From a checkpoint of a small mixture-of-experts model trained on Wikipedia: width 192, 492M tokens.
Below are experts of layer 9 (counted from 0) of a mixture-of-experts language model. Rows are named router (the router's row for the expert), up (a neuron's input weights, with its number), down (a neuron's output weights, with its number) and show model dimensions 64-127. Each number is 128 + 32 x the weight over its row's rms, rounded and kept within 0 to 255. Numbers have three digits each.
After each expert's rows: a language model's description of what the expert responds to. This comes from a sample of Wikipedia text that the model never trained on.

# expert 12
router:160104118110168125142142097141122163108161110141124079085096178094126188081148189115134074130142193135101140073155180094152162136144142132084109108103152137153091110086170105174131133117114171
up0:172056072130165141076147121131146172128169097114107138084128090080129154176088125141113148133132131175099140061124165107189106095147066193111126118140156134192082133074112139073066170062098143
down0:102181125159147136100146158118116123129123123121150107188098150165050157158127136170110141132114138128133087129157094122088124199124114182105132128120104105099179172129141115132143159090140125
up1:162116112089108118126153111169149142138117137168103140121090080152099113104131156128113074117124078127131083165142122112120123212154081158093084104107154140171030164142094156116113155070134132
down1:172132140073103119143077142144071118184150155156137193138141146182130177135099046151127107167080101138149195110099137142088124078123168119128118144133138174096143127127107099143131073140106143
up2:123150089136143134125113110153123140067169112165070113144054149113208144125189137046131115129133163109096118076119133148120212131119124152127107160126146171116154094142123136140090164141175125
down2:128133133161164132135141131121099148154162113106118111147132161115121135134118172116070170138141123131151121147129108115105108153242146104118105143168177157154112071154096183103152122116155160
up3:074091104096145161091155145130132148070175096094072099133147164156128160131134144160143148108147127071166150147152130135148107162091079099138050096168164075165119143160135081109108121152177136
down3:106169127113117128081106119103151133175146145151157167113111092081102118094162106132140130181127104080121130143062110143106126181116129141125108104105168115138120148154157161066174151132091133
up4:113124085145098119114133136204149122173094115144056178147147140109133119112157131163144130177144143094084178142153101136158103127151089110110091059136158180125091139139128124145125111105055103
down4:163088097098090109075084129110168123138101123072142060120136151148088113056096036090080127176117132112140135144124149081137137153129138097106113158110106091119171155110150111114129115163105191
up5:115136142149164133179162133095142099110166103092143152087137113093128147090064163165186075133143148100094130134137156187141135139121137158084139112169192138113152142138195106159165145205104066
down5:134142168146148186177130108110132093136111136155161137157138154081125102159080122174108093095105136100119171177113139150104135141132090163060106227136093133203130165181154162061123087134136094
up6:117191129092153108162088129149174167133098128140187140078143154102141134091142168122175130157189142132115153092122112052112158088139151097085104175079139177036136124101152097163157116153170112
down6:110112146100132083129073126130155118130151138120101092195149121132128152121140086124155158149103099118125118165130174209108149146097133128068108107152136083166089107128124164140084105083129127
up7:137175119147134182145094092127088125107147143123075076087106090115179172165101148108122133080125108130167183090105096062124185129111167076137136158141172161129150155102151115122131127089127137
down7:122122145110118106111180212180127087113094111127114136161134103080191105092108141162154131145103153127118143091128076146140122158136121116150135204122144065108086122131085128147087127146169136
up8:147084153090186101106116139084114221075140088128111104138103108118151138069140193143137156116106166114113117223131113132105121114138141133104210123155136135131174146115103132156104121069088097
down8:075144157131137142120124121134121111136151123076105128121119102096152161079095130115162136105056098164143099111140096133094108134129149193000161046141118109152126119183171133140091113148118108
up9:186095061142175096112143105100137165097142069108119061082108133141148144100136151149128125150105137160113159122094085140116160099102143127130090137083144148100095145104067097142104145090110156
down9:103146168123115153130093140117098097140119104068098176133167138062084106158160130117055122102090092122164087109163120154164121118174134126194095141100124152102148071081113174059078119152124205
up10:162145111077145132114162145131114172092120097094137093131100130130038092173110128116139050117127233086090133134153175138102099151175142107100100140043175117110114110090155128120105163107138119
down10:164083146082094126123202121167190164155099071143117066217126134164094070123137144101147122127054119117134176150119201078042130090186092170071106144098128138145085104106118153141088109150155170
up11:177085126103155101130151175137157116154122128114093164107110149187194145154117078158150059158180173096163198109151175139130085129140120144100089188094113132137092088106204156109106078137093094
down11:170089069109177075083109123129094089150164098163171211175136149124139109160075118098161156124118128153163151144160109094077125122109082135118092127205151130140073134200066095148132089140131146
up12:085068169164173102164126142102165099161153117132138074135098140164117213054103146124176193098124142121138155141195116133167127123120160136116154151161148088131128124096172099083123100158139142
down12:164128100128067187138141108128135132128094162138118161138124121170181106134151145106067084191133125088108175159088095128149146185119110114110182063098138126162114019139168071174178080121077115
up13:146120183168161133075111119182135167169137122149161032137099189113175158116126149105108160134134158185120122066134103075087155135120152166126169137134145148155110082148099101093104147128151140
down13:073169120121071136156181146177124155152138158139128156063154123131146101142134058077100100116154194147096146145114117134142152072133104140124074126115181143156105095056075163167157140158210105
up14:146117156120181119106152125139174164145125093110105115207122144074064168148158101077152122128130152117111058075119128154139159104152129142011132104124190160084131106170087123131139149118128132
down14:126171125135132112082170168180132163099171120149100116140106112136123182141132200172105106114159134116108172139188114102093107147105134136100116110149131083175110116114130146180138090135163108
up15:133101126068081126134117178166090144151119173107109130107175189133145114150069155110173194119175181069160217111114154052125150145140178139096062152115098080111124080114154125174119161176114141
down15:172062129077084167153149086149147048079135107066145053136144152117088072097118108082099147187186173140169142132127169170162123144085160121040103109112102175131150100170152153096099132111197126
up16:138085094113174134122173127148174112105139120187078126103132135103144150107167122150077051199156115117140088126094091164141128135073096145116160094079141059136086116115107119091109147128166085
down16:134161137074162051116124131152116107123177093123143101161119125076074113157185054119101148117200103167097129158098149160130126111098148105126062149158080125094168132082099186133189137102106133
up17:150124127129086073122131109136112134091087157171119108130104119148088098174188094047202107131130130156133115087075187165081184154101136100129075160089139197089140178133106172080178107122137112
down17:161101126101077118122157094164100125204143096054101167121126125129135129122163120142125121189116035095193081114093198141087110092166136129186156104110180127101125114117077166160088126148209172
up18:107114140086100104099116146151129141134129160152093111096057124095121202129095209106112073168121165162129057105184167105101084130138146094130137118082163130134127098157159159133157073105107074
down18:215105167169143128117115141096111138122098126065133147116119104158137087127196142086120120108186120136169141153162213136125115123121178150143151101144105166098088117109200143116079106131102124
Capitalized name pieces. Capitalized words and fragments inside titles, names and election tables, such as Majority, Prime, Conservative, Labour, UM-ass, Progressive.

# expert 4
router:169089148118152162142166126152128180094150130157121091099101146067093168103154179103183092123128170141096104107166165103151144149181119141050133110090140132146101099099155084158126147135099164
up16:163072081086151206114140107163164186101168118193056105137109119086074119121167158111110100162156124120164102119159157116133180125122096148091149030072151076104127113081106103148115123125170126
down16:205142171058112126081167144098106104117065075130149122182093133085148058124114085097128099075151147147082107101189129108151079069129154068126154145163102124144168147176115118122108120170076124
up17:164187124128111073111125156105064134114108108126103118134082153108123095126171115080170168136176173179060114101113156182161148156087168134103129161071055171124136086115169120098163135138183111
down17:158135104098097182118184104154143169192189133102120094119084106102154172106165116103137139148056050057152128151150138141173084126089150073142067118153129145072180153138132132130100065157086110
up18:096088124102111155129119156155174138156109124163118157133137111096136130132129189102094138119125144210127086093206161126099090123190135127119131173087147114140141123145121149104110080126081112
down18:158167163138053180079164124136145116146117115128113156131110121178122147150143140119160130094127154098096149209158128159132116103164129118107107076132144182116065122123086163063093158129071097
up19:150089132124120167133135096212199159131142109114151086100098167112104165160093123148165126121134140098145133156099120108083122107103123062108179107041089114167107075143173102123131121138156161
down19:114135118194090073138132155127137138125083123098144150140147186096114128136117111126178097130178132166055156092142058100129150140056159145154125127130188114164172150058183175121111134119084115
up20:109199129108123150114170109139157104142122090134158097083165110097139152168153179140179155102118146140171126123101112121057185107142159103065106146100118172078128159150173125078152141102112093
down20:115099149086088174117124108162079090116125150075164113137130150170131093123073123158089136130138146122085218117178127133178165153125114133113126159123138091145102089137093122090164108168133146
up21:044178130100145123119176061182125137093119134080116126118124122157075102072071116080125153107127153132103172108102126152115084159130159096140120142109173114133095130095175169105137129141135103
down21:126106118174094152132110119098098134074173140112082125173153105113078127087195115108190081092175199116131130076088102116119149185089159123119107141128144083142136125144129119142169098111124137
up22:184094113149112109064191167103127124123143115116101179094088183060107148106149187097101102169139153134106177152204124158122147109113125180084133148106172135139105094146093149105144130103118111
down22:125161114096107099131166143151136132190112144105100158118127098119135145103153116136090152136106088066131136162029094159169122138100081107062092091153092068105141118092119079095147068127111098
up23:182089086121174098122129143126155164141124107119154162095095105167144166130123183089144081138124146149087105133120099083165124167091100075120133102134154163176160122175101086151146158082124080
down23:147098087137194067183115124094154124145140070114079100120150115153114088122105151135126089175117090111134090207102103139215125118118093097150147165139167142159106134098210191124135160099197167
up24:212119131166155139083197104113204174185098143136105148123112127104114131132143144137128147164120135117081114093125200135108099121113166158117168125078194126132120122082094121117150167129142134
down24:107153048108137171074130161171145086106183140116099153107184130056098104090105083136112134067045103126194121124123111127122072115198217115081113113082109109174154111131114150100050095141172138
up25:128173171170088107122103099127176102111078121130140158107147107087151104127152129165176144126172119142099093115105107100118139158140119127126151155083083173154124145156134139159026102074115077
down25:100132097153111144137101147162137090162121135103146137125176126153138135227155149122129156056169119176155156114135088124093127194116142108114166064115157169116174147091154105103117102175078132
up26:094152141113150137129164116139138134114130172131075093146094124081107091120147116152155091106104107195141105088148120116144148114126131157053110161100092177133099100128108114119141177189154131
down26:047194157107106146082149108176114100100122104133150095105089180102141171138116176142072195142131083106133163185126151129145152114097125143044143105114117095117108142134134114125095176105150149
up27:159188178101133119129144134102119080082096129139162151089150152136110118109144167178130117129139162126119055103129132078125146114148133110121101106128149112157095175141164123082158141167157084
down27:130134118104116102135155115162138107210128173082108099155134068106101122139136141118152172116178099128162146092116120056128168115131115133006110158093127168134178138120114129058135102073116136
up28:105150120142107142114117154102118146108127124171152099104163149118179129133131183159148153128132169116134180142159129173144162141156076164121153137129109090107144097109130135178126089179120107
down28:129157094185074097169092132176130122167159128094094104115108127101123140160115114130169090141155091104108157188109066156152164109080122103123225114100098131168109153113124104149142134092155078
up29:193036099154147109144184120136135097088115176191137160134161162078103105096164149080162132168106102120130160110117143118141143171156123151046154133111184152145071110135175130112128139118103115
down29:162107088116139125153161058194169098162145136127127082181086164090178099180143124187137152122088096120121202151120112144187123147082123117150120114120056131142080112142097128139086142101107066
up30:110139079131111155168121147111121144135158158130055044082181101099118159134135131070141121171158095144147127118164098131124142133131129066125165108147147189103051147075146135120085156145158140
down30:152076191112100150166110150156094108110098067152173113118081145114138103142130112160080116134169168147121138145130165116180102120123145165125095169202073118155138087112112065102146145216105112
up31:172124163133108162125123138142132088084136114178121105136115110045160077174110146051105123103130139108107111090113132186144140129162152078152184141134144094129081134057113147153115218151131090
down31:125126062149092169132085198140179094075121153116082151138121139184128133138139109103131087169145172180132125147129144115138110154111116186107096138141115143167124160141082123113136137181171116
up32:092090146121080165106175145219136129159129177181127140127113138096074131090166137140212144128134122130091110096137117109177103102154156069115130163118156166129115098146147048101060099159100114
down32:144091134119115115094081114072112088136185126097115171102136132108120152125128177144118157169119109127153163070093146146095081165088134154164127135129106177100150073105094184154133203132172108
up33:139130119146145123098158095142140150153115122163170141111109104128169107111170123149187149098168210113142117083119126124141152177158138175053115144127133116109146107169134082100115155115133102
down33:197125119140106151114127143098088078104137114098111117146198099121106171139171177126083161123127122099097125140153169084083101094145158114084160078106152101083169132123141140114132166145156063
up34:145139167142151044175080124144163165118121114096116106104098133173135108097161106210138140181120134145176158112167137163118190131136158075178081145126103112156104120121123095201116134131152067
down34:106120112168171104118152165111092101134157125147125143102089159075102124105159154091134151167078147108155123138102131133110046111108109158101139150179118112125170112140106162138107119063116147
List and inclusion markers. Words opening a list or set of examples, such as including, include, like, especially, plus line-leading dashes and table pipes, and the after with.

# expert 24
router:175113162118154146169136110140122157088148104169138099099095175090092144087150175108162086139111165176106123101161159100150135168153145117077134134131154142151135086081160096162124115118079176
up9:120092040124183135121173095102114162087130078067123108105105145144135154120135129143179063090104128157106151119185117134143166144079092159126065104093135163098153149115114118182140114061089131
down9:076127136086102129117075104102110141157153103135080169152174125085115113115100112141123113117071075112176147099099140138105077103150104180171109045083091154125147134132060164142146090130141168
up10:153140144074111207095198148112097143111164125092142082107083104147024085103107155097144130127158145071087116079095163094122118141158191071085136124054147089139081122101167073163121158118057159
down10:151114178117113160075185150080135123133135076106069140161178136106080104118136048099111126125060159071120143126099204181128113119142142160107097123115083102119103127144103102162143066131155112
up11:158083155120129138092157146109143097115133145131079128101169184128159161120165103141155066132132081158132239059206119128165068105105150101104103166114168183111121109090172136153164084125086118
down11:151127092140128077147147166132121125154159144180168132149175079111165129167127126137144104122114107112149174109106157123094135079082075139161090045132104112107136098138118145140129157057141114
up12:115133153149136075106118146068131109106176107180139106147099118174121163008196107142145150166071136183137096129143136144128162126128175157128124167175135155170148147098142168120035125147095120
down12:130112074102090170125113132167108131130119135125126139028171136133132107176171197067126117127164166128099120144103111114210186186128152186097156093141158122130133045155153103140126138074152074
up13:181071153136144108092103129172119109095171161125152108152058166111111159127141140076098154105113142164096107110145125157077134108092193145142186152117118176121085096120093111148107119133133151
down13:104129086118126093103127117058155144166087116110125103116164150136149083137158102116066119132172173107110080191127117096161161117146132144156091108173163136111122078094124150146183176190164124
up14:196073196114151193106143111156189207137152068130116156189096133080126120144156106103154070134127144107153066130089130121198217133168092113046120116159136140129171097127119081174144138143106138
down14:109159166200067142045150173129112140118171155142096125126144135075197103119131137120093150111172082088104048144139102130086179089100125090128139075134060159187120108131142127089217114144188134
up15:140086118073100133166102192139082098114078139134128178126130169101123138143071182148136190092094122159159151129172169068148098109170150128080085104112140076111134093115136131134145124201096081
down15:148101103130096135094144111133108067085141086142178129088131117111138123130119199077086103085179142168184119155122134175167133118086139112080089080091135175142163088104117125063148162092184116
up16:087053098088179166164167131139149082084161125186076142100132107106136143135175100146083161158132130113120120109138117149108187190084169147129155073103095060108108156081130100120099183120134091
down16:128151138068128122134107162090148112119084117095158141130085144111116136145120082077094098089142160156124144133113134160121151117112063113149109155144097088133152151122155149145104114158108129
up17:129180182151117080108147130070072156077073118164131126085106128121106111106182121078209105133137173163106113090093150125119167177105178140134104135080109174122130127105131108088161106118151173
down17:161132101079075149137106076169124146131160064069129121135093095111132111097185146140134180109096133093153128137111160156159100144120147129154120135132149086123127120097124101081112149166169185
up18:059133145099133133118107202156081130091134171103123127170054145120100119133132177147113097150053132120141117138174134088098122149122187092144096177113118143139096142139108163089118072063135127
down18:153143149178116149107133117153157078081107086113145129098130157143119112149164146069066079073158194163178130159090164166159175117102170153153194144148127121104105161112057174084141116158066151
up19:156124145136131176146144092200127141152150122155152038111089197124114155102123120108173096140136185079111144165105133112127108120128096060117131139100068124143154073151167081130140117134163190
down19:140173115175107102121121122138169084117083121144144129131156114191131151166147042095111088140174084191066114107124061155163147119039092149163127156148144144129117128160149137110114133158071094
up20:144140115094153166108135129142137136123114119140138066099144136117173138122138158126168155153102150114117142075112119094111180131125157085045151124097103170103151164111163139055173143083111102
down20:077118157103154112145128148134128105137095137105168184095137142112049127137089104172079118119127113175011194116156114123162150131145100155119141171122174057116100128133106183088077073161113130
up21:120168139099154202136138065171149155142104101129138159150120098140058117079082155141108104049101176144112095136070156088124077156167158112113118150123153067133165103087157111126154116141092126
down21:160141114228104144131101127064137095123109144073087161152163089082093133122155097126143089161184158170152135116195169152119161151132173084142100159113209135138122130113122099144178100164101118
up22:134116126154133102110139171122134082119158098103155181105066152095089139146112150038153087150153124110059160111184178111150136083147133122109134190118147140164074096160142153104150129134062098
down22:140123099081104106129122115124108141187135202121127140105178106113133151179108166131123060054141162161086165132058138144122189143117056149071089152102109062092116087083195176105122140166068169
up23:164096122128109126135144158086148125109104113095118154139072094100143113137168155145177046127208179124047113095117144095116146126084133103111206126140141112151114118169083032149132127126092149
down23:137131141164151153156054079116076119140137123123152098177133133168088098149120120157079099055095094112152168114169195117183138112089127089127118175105167211150136120150107156146101150122105142
up24:196147149160185103135172076102191125188123176146110149099129121094103152123115123172096108146082114153141115127129145150122129141156135144124221107125152159141148123082110114161098144094128142
down24:104122099108094153087082154207146091167139149130102117138154104089162117144109148135146134155074123091129141171089114147115097123136131061063111133075089159107172087142096131137085168116170122
up25:130152178189097123107145135143175111125150104178096110165101111069127084066093147159149115138106103044081096149122132053113092148104182107113134145122108118172132122106161127127101094069109133
down25:155130062178108138144092102115132081153130155112143138105142135147097145199124153106142136130121101145121190113118125168184141179092163106068160144173172117122119114092131111097114085140049091
up26:160142150069121141088175105108126136108154141109102122147109176074110130169155111047158093143125121230115081142107113162127213106127133154083130167133085164136104119128115181115129126173105140
down26:123124120066113136130143123167156149148118098111153108090147120144173141174094123114135164122156121126145192161149151107094129207130116166084138166136141097155174127170171122130121125146113129
up27:148168110128136161126162097104126088072092089118149172153130115154117112106113187140109096126153174124097090118177172098198157146092153121095084114126140155145096136101194133144183098147143093
down27:133107157112218131147139119147157180107133140102107169150154154103115154161120083102141175166156114184138074116159050123074102126127135120003155230064104152121110187117080174089069125121064163
Occupation and role nouns. Job or role nouns describing people in biographies and lists, such as politician, footballer, director, editor, professor, attorney.

# expert 19
router:157114147099185157134150109147105165096143117126130101085105159101114163088171192120145078116118169129081115092173161107137129167144152137052110113091154115166111092094149100164123152103096163
up16:107066115078189157129151100164193152062153107154089183115138120120172133156175094135115162117141194137141089141133081137120166103111098172088111065099097071129119129073152084134110135115131129
down16:121159157082132125166116169059150065154130155113152134125114114121113129138109064145089112100155145097133164121111136140163108109112144097126115159160086126128119155122167219160129109218088136
up17:174127174157121084123131152118106146097085116145158146139108145134066098144215092082209123162149135177131130091077163128134176179102184107150106089086105158180142118101122134087161139112156122
down17:146113114108128137127134095185121174126120077067125098089127059137111081112146115119110159146106154113167103180103140121125101065180175080132077092148139132122117101112099136161046142171108149
up18:112098153151076165114103187170140083147119161151136148134083110113136159085130186155141144181141130152130107131134124073101122088177165104133120148136157120130116100118118118140137110099101146
down18:196153122140134122151112125073179155142124100132176114135163141171126120155124138062114135062110210154113092145127156105100141109127180153108121094124101152128086193069086175047159199110098145
up19:222098161118131157126154091233162162130110139121151102134146173154166144129105124174165143131133160077121165152149131105118100122093134089123173124132110125163092080198177078115147153156148192
down19:106158135166082108133076156115121100098117109187160158163129093124116111151146084143125076125216171190112124089122089140156159169074160164156130121089193106139145117128174147159141126138079088
up20:122108098122123172112174110147142127120117113138111097057226114114128141143141160154181149094137179113105122120063085085097143099130174112051123122062122139105098142143183112077136126083092082
down20:139112123123140097146133146118143125130100119111126167080104113146144098137131120120112128129116131191107199133136146112196176143122077164150116157119129129087106137160113162138173119161129151
up21:111160147129180168090129092150098129134131135108117113124167105164148077106117172113090146087145164154106135114101143172162092119138168110112162137133145085178114140088126146102123128185129169
down21:126111115185118189093089162080131124105145078139069142192175061142129159158112128113198065098167134116136108137167137116115111143097144105114136161174152173132130171145112132163150112095122144
up22:125121135135150116106202136090112136099170104093144164092074161095143206179153151104158096104160143101111111136132150112144130142102187175120102171142186180136092105117121129100100090093060075
down22:183088140151068144103097138143070139160138151128120153202160045102124107089158140201098082176095121134130139167091129229137148139099075142062099150114122066062134085105145114107137126150082161
up23:186099139084101127116138134144128142082120109117141099094094100127150130156170157148164040148150157120100147057109135081173153141087085074094171105139144095150110128151103103117120142140131122
down23:178170130164120130144065146171088106079137101128121102153120130152105053090192126160111078200190069103165154169116122107122106140105159081060144124099131236199107096088136125139148098118201164
up24:203109149129170138101185096162185161174132120140115152126099106112141099086128118124100170119106093129090092127138139142104147129148144188108143098161172140162126062100096144134142211099109149
down24:105122112098148128134083093146142080101197132116084121121129157121148098098080109115115116119064171206123061135090128118174133132164174090090121146109131135070156112105107158087096125148145149
up25:144178149206100096099132064124157040148089116120080136194109148088138074076133164112158143096120138156123116082146127089136128175102155126138134128138102153165125165130113133127062100084085102
down25:116186066163129131129090120085118082137141121144162125107127137134139133176152131158122178077119128127078172166202096153061108190152184121108156114112158139118206128069132096079138119125102083
up26:093130167097143128126190118114142103112130165119089117122132206087108124148181113121119087113134124243128115109105104119092139063143169210064112166104088140126133110099087130105098142174074130
down26:118147133119159103097123105161103096174134056093147160157078181085127165160110097157066147144147081127161175191075152144131128075178107141046093108169103124074179087165134124094123088133131139
up27:131178108126153190150132093152126088143120094096181162138103118148126069127162141168164101122158140120145052133101120070180193106110159124137086084124149163170111116144147105106156107085128092
down27:145117119117123088156182159101082206155125119143116136120179078135142141140148105109135143106152113150182125100082102088165135149138061159008156218100138138101151096108121120152097127145107141
up28:086148146072107119148114120133150144131123147147094134108152153102169123152148158159125125110120177112125168157176145169137137152173058175079099154102168105137151065049174117252089115140099107
down28:166100135137150128112094097142136167133115122111140103075169130093132146180172161130151104152126087121142130172142100152150113114098103154151114147119103171109096160162104110064173155114159072
up29:225031124151157119147184090124118104128127172160094164110144151088108099133132162047168134177123137142097130092118161101141131195145132137058128093149135144168072172120122160107082109125131158
down29:139134093139151134135167089128160074188116112120161161169085146171173108126121112171164109143130166170118194097082126087150218081095159050134147141166043109157084084119093151145117150107115105
up30:090118097146163131146096098096144099158128207196068101056149130109102150174130169105169132156144076135091118106180092160088119166124124089096095129145136207120083188085148150131087157090086117
down30:140177171172072167132076142112142111128080138166133125184117148173157087097123121172081114128188104184124145149130159148145112111146130172092107164175095134115175105123142061156200139155172136
up31:190150104135124151168137105198101096136140189173113064101117139063137105157146149080114172143133133175114162124143123157105159111169117107135137126174182096156074113082122141172115166102097091
down31:085111069110112138161057127142156152125161128156127127108119114152120131134052082106135076156172163158150101126112089049059105118124169115127131132085090104157128129092070137123135131124195122
up32:128108089066074170129131146170087114140141170144121153101136124089054108102151136101160128138160125102100082093146115120154154119157126091113103169127122126148153141083163084103066101220119152
down32:113137122084165090160122095103111092145138141162086153076111129125117162112147151108123138132101162169166077077077160125084080131109177110106092124141108131118148081112164177108110144162145167
up33:156147102086197105120155100131114102140124144151178107139103117164152104112148104161164097119142180118139136063098165127084129190139176093040098132130133104129090099171167089100164160115103129
down33:126133139149102088108104117092075117085117119105129144151135136109094134131156145143080141141123154099170150121149178100040065114133169132106105096087074070058146140079106117145169156127118106
up34:104178184123169084144080126104115122170117095117104107153071123166166120096156110191142043167144105178167130093162193118113147112129140090195156153141175127147142086129121039172115096111103125
down34:107113115144163114135180160156078141146135123133146140134118090119061155099152137052162102128071103131132169132102158118080086093096115152128184087168112129097153118143119133121110129103143111
Pairing and versus. "and", "&", "vs", "or" joining two names or items in lists, credits, cast lists and match results, such as defeating, against.

# expert 58
router:154112138107165122133140129166117130108146115157134103079111145075126159122140159106172083132124161150085107098168184093145146184179133153072107117095178101175104108096160115162139120135115177
up9:164083093094219092105156139151080146112168134142161031076115119135122194059112182074168142132095177111120134114081119117136148071175148152150184127149113133114080156132166088126143137110129177
down9:092084127116132124135081082120110147193106118145158141098050083109109127172087064126149156100088118119150108160163110124156099119184136106159112123117168146160148092124089145130147171189172150
up10:200111101095122160100193147111131160094137098088129078115050103111055084142144166122156085125124165109126130085161138138111121185164136051107111146099151138119101151124117084129116148160058174
down10:185079119075079066107151083069151124118208130159138184155149107118065125161129099075131093114037097122115166107116156112142126103181091146080160157168084165151068067145128191144094129170139128
up11:194090154071149130128153187147123111127132165113128118132111197154169180106137124167149066167156128128185202125190163135131118133145139121100078198153145170111107082126143093105107119156119101
down11:156116124131162119149100139169072126156165158192173179139143113090100141140108127152158118110145154152209158115173096134097102131113106195145090130165133159113105129161125115166141133118183145
up12:097077117140149091173060183108084106172121097107124139175131080158120138052144089129165126122107144122099094145222129148186143107104127160110141096170105129130118113111137187126090108146132156
down12:134132066114087238120129089124121148138108131140115083112173135150136079172163154136140099091137178137098136179142084156128115140090171124114115090079158111134129063229148112114107137071083040
up13:159097139109149163117177156131136120137133121151155097094095129123132130135133119068155073117154138128121099041115123130075119196146153144146181154116100132195135119087128122114177131128141134
down13:057106077189152135113131142054106132145148130182142141105176132120131123152242072127124123130118112150088165204149162114143122113148120136177136120089122101121130091131150166134135130125147121
up14:194087227135179105101148110145193129115130096100111141191118141077147147163134082093176088142110137141133094083094189167140175115141131131064123149204167144133125108123123129174085125121124101
down14:101144120184105160073129179142159152090148097151111154139170123158126132129130117143091160121132145095159120155169105148123124107047151119107131112130136123199166126102137182098159065141157154
up15:131100114035090140138121175164099159149096106051135170075120128087140114139103184119163212099197120139132149124137145075151158125208125145058091085116162090117140106084089119169123130177119083
down15:121156109134129169084161101123130030120107161139135125092101088127196098170088154084131114180201163093087121143093115179095104112119117114073149100066130132098185129148112122118139142098144102
up16:114037122094167087147169111138191093088159146140091149079108102108126171123181128140077130180116115141127126109104123112101168179097112185122108086142135092062103138060108106149082161101179084
down16:146167142053135128111135155127106088116066164072110056185121127061114129128116112070180117092209149096115140117136128129150155064119129105129104119158032120104151160131090133136130085151146075
up17:132139142129086085146084135155099122158097151166111114111116093140109123077154136106174132119118169164108110111089153206103212161098134141124058126076128183112121136131116111088146118116112093
down17:161083075161050154150149098232157122160153067105098118121145124124119134112101116131115123139123122132162182137131119126108106163102163146192121116165116128107103137108089099145113157145133136
up18:137095124106128143140126159158119107145080150178098099161079128093122150124151156125143121140148152146115122107138159067134102108155159122101080149084161132146123111163192142136131120056096148
down18:144106168106079207094120132147150174100108109090087138191140133182081142110065139079132105117153117103187144187111062169118157079137144151150122107167120212090098170126078131139070164151087120
up19:162127196120152127108146097219105154152141159120130083113064165131146124100113120157129153170140213043104130156135128135122124132110111115099142133086096098124089081148176081113119120197181208
down19:114189064128090162115117102102112108074146114153142101162169105129091113110182118235151118064151123184117161106160111137135090194076128138138138137090183152154090141071173190123132119168080116
up20:168115159142137107104177154184191101071122110193161103064134125123136089133161151137179143182133159080096182087130116092133179127167120151082101092114158119163089142112225117108099171095099152
down20:055197141071066141139124190129126104094079183170161117125127137136106082110107090108125159153141126120073106080137154092103102081197121160117138149131151094143098110188120106123187128185144136
up21:146174123108154137119146043194116141141113155154133121095058134146078129092113115094154138095136128145106140122123158173106122197128178098073111122160150097149092103097118123096123127167149145
down21:098124157155094161117126117072128153176102073072102165178230099107121189123115102122153124102135112151130109140079082107074089110109154094066127116124196149111133153173127131144114113120115086
up22:138144132127118119109170111147173102124114116105148161121094167055127131178126186104133091159155118127052150135148127078109142081165169146087056148085202155177084132122118116079123140139077112
down22:096126154095114133089087147139163166102122161135100172112150108132105151122059125150123114097097099135166097115113094167097123182097127150081097147115150136070231100102089094069104124124064143
up23:169141135146143151138100115079131141126116129063141171140053117116163141143108137134157039173163133143150118079129142134171134128036149069130178137146145130171167107143093053158120122083082113
down23:144186141164138153157089152162099114124105133191149201162072129133148075154118162161162097168155084120144161118151163149207110112115077137092132118141125113142126080053174137126120146141153110
up24:197107146181175102116186078113167146131117149102137159075090121059121121123111127102137181169080121181095093134109162155139177152173137140115166121187169133168117128098102149146104168165144089
down24:132126115146153066126095136148148137106161098112089171131143121096139131131147064156113100074049176127164115150144123141130121081096167090020111133118150182189159065152109096122109111151133119
up25:129149170187081132076189116176187098136111165189126112145067142018118127073113170136163117133121118152089099077111121093135095183136137124086156120066117128173116170163133151127068131100104122
down25:162152100106135121151113111114176096126116129122163162062148166115083129183142124091126143092112100184090159130102126181095146120125120150108132107124174154115087119113160109108088164122116124
up26:134146147098130127113163105128154117084154186105104125128121172080132094150168130125107107145125097211146108123132080082135163096101130173084137176119080144108062093134124124127114152209151115
down26:087108120148143139133088105138147062128119133098154095136137159100153106073125129132088168079149082134147174170131135081167165100125180120035165111152162115089152155153177123107088069109153129
up27:145155153093149142143140070137135094118098098139164173118147157137056147139107129145156119113147111150154087134134135137161134115140141140048074108135157158146106105115184103131174104172163176
down27:123076121078121108107099102144163170106094146096085127154192123085124120125108129131117159096166098163152158093095091130134105160130143114000098178041134168140140152114102185130125123120092143
By and prepositions. The preposition by after passive verbs or in By plus a date, along with other prepositions like under, from, via, within.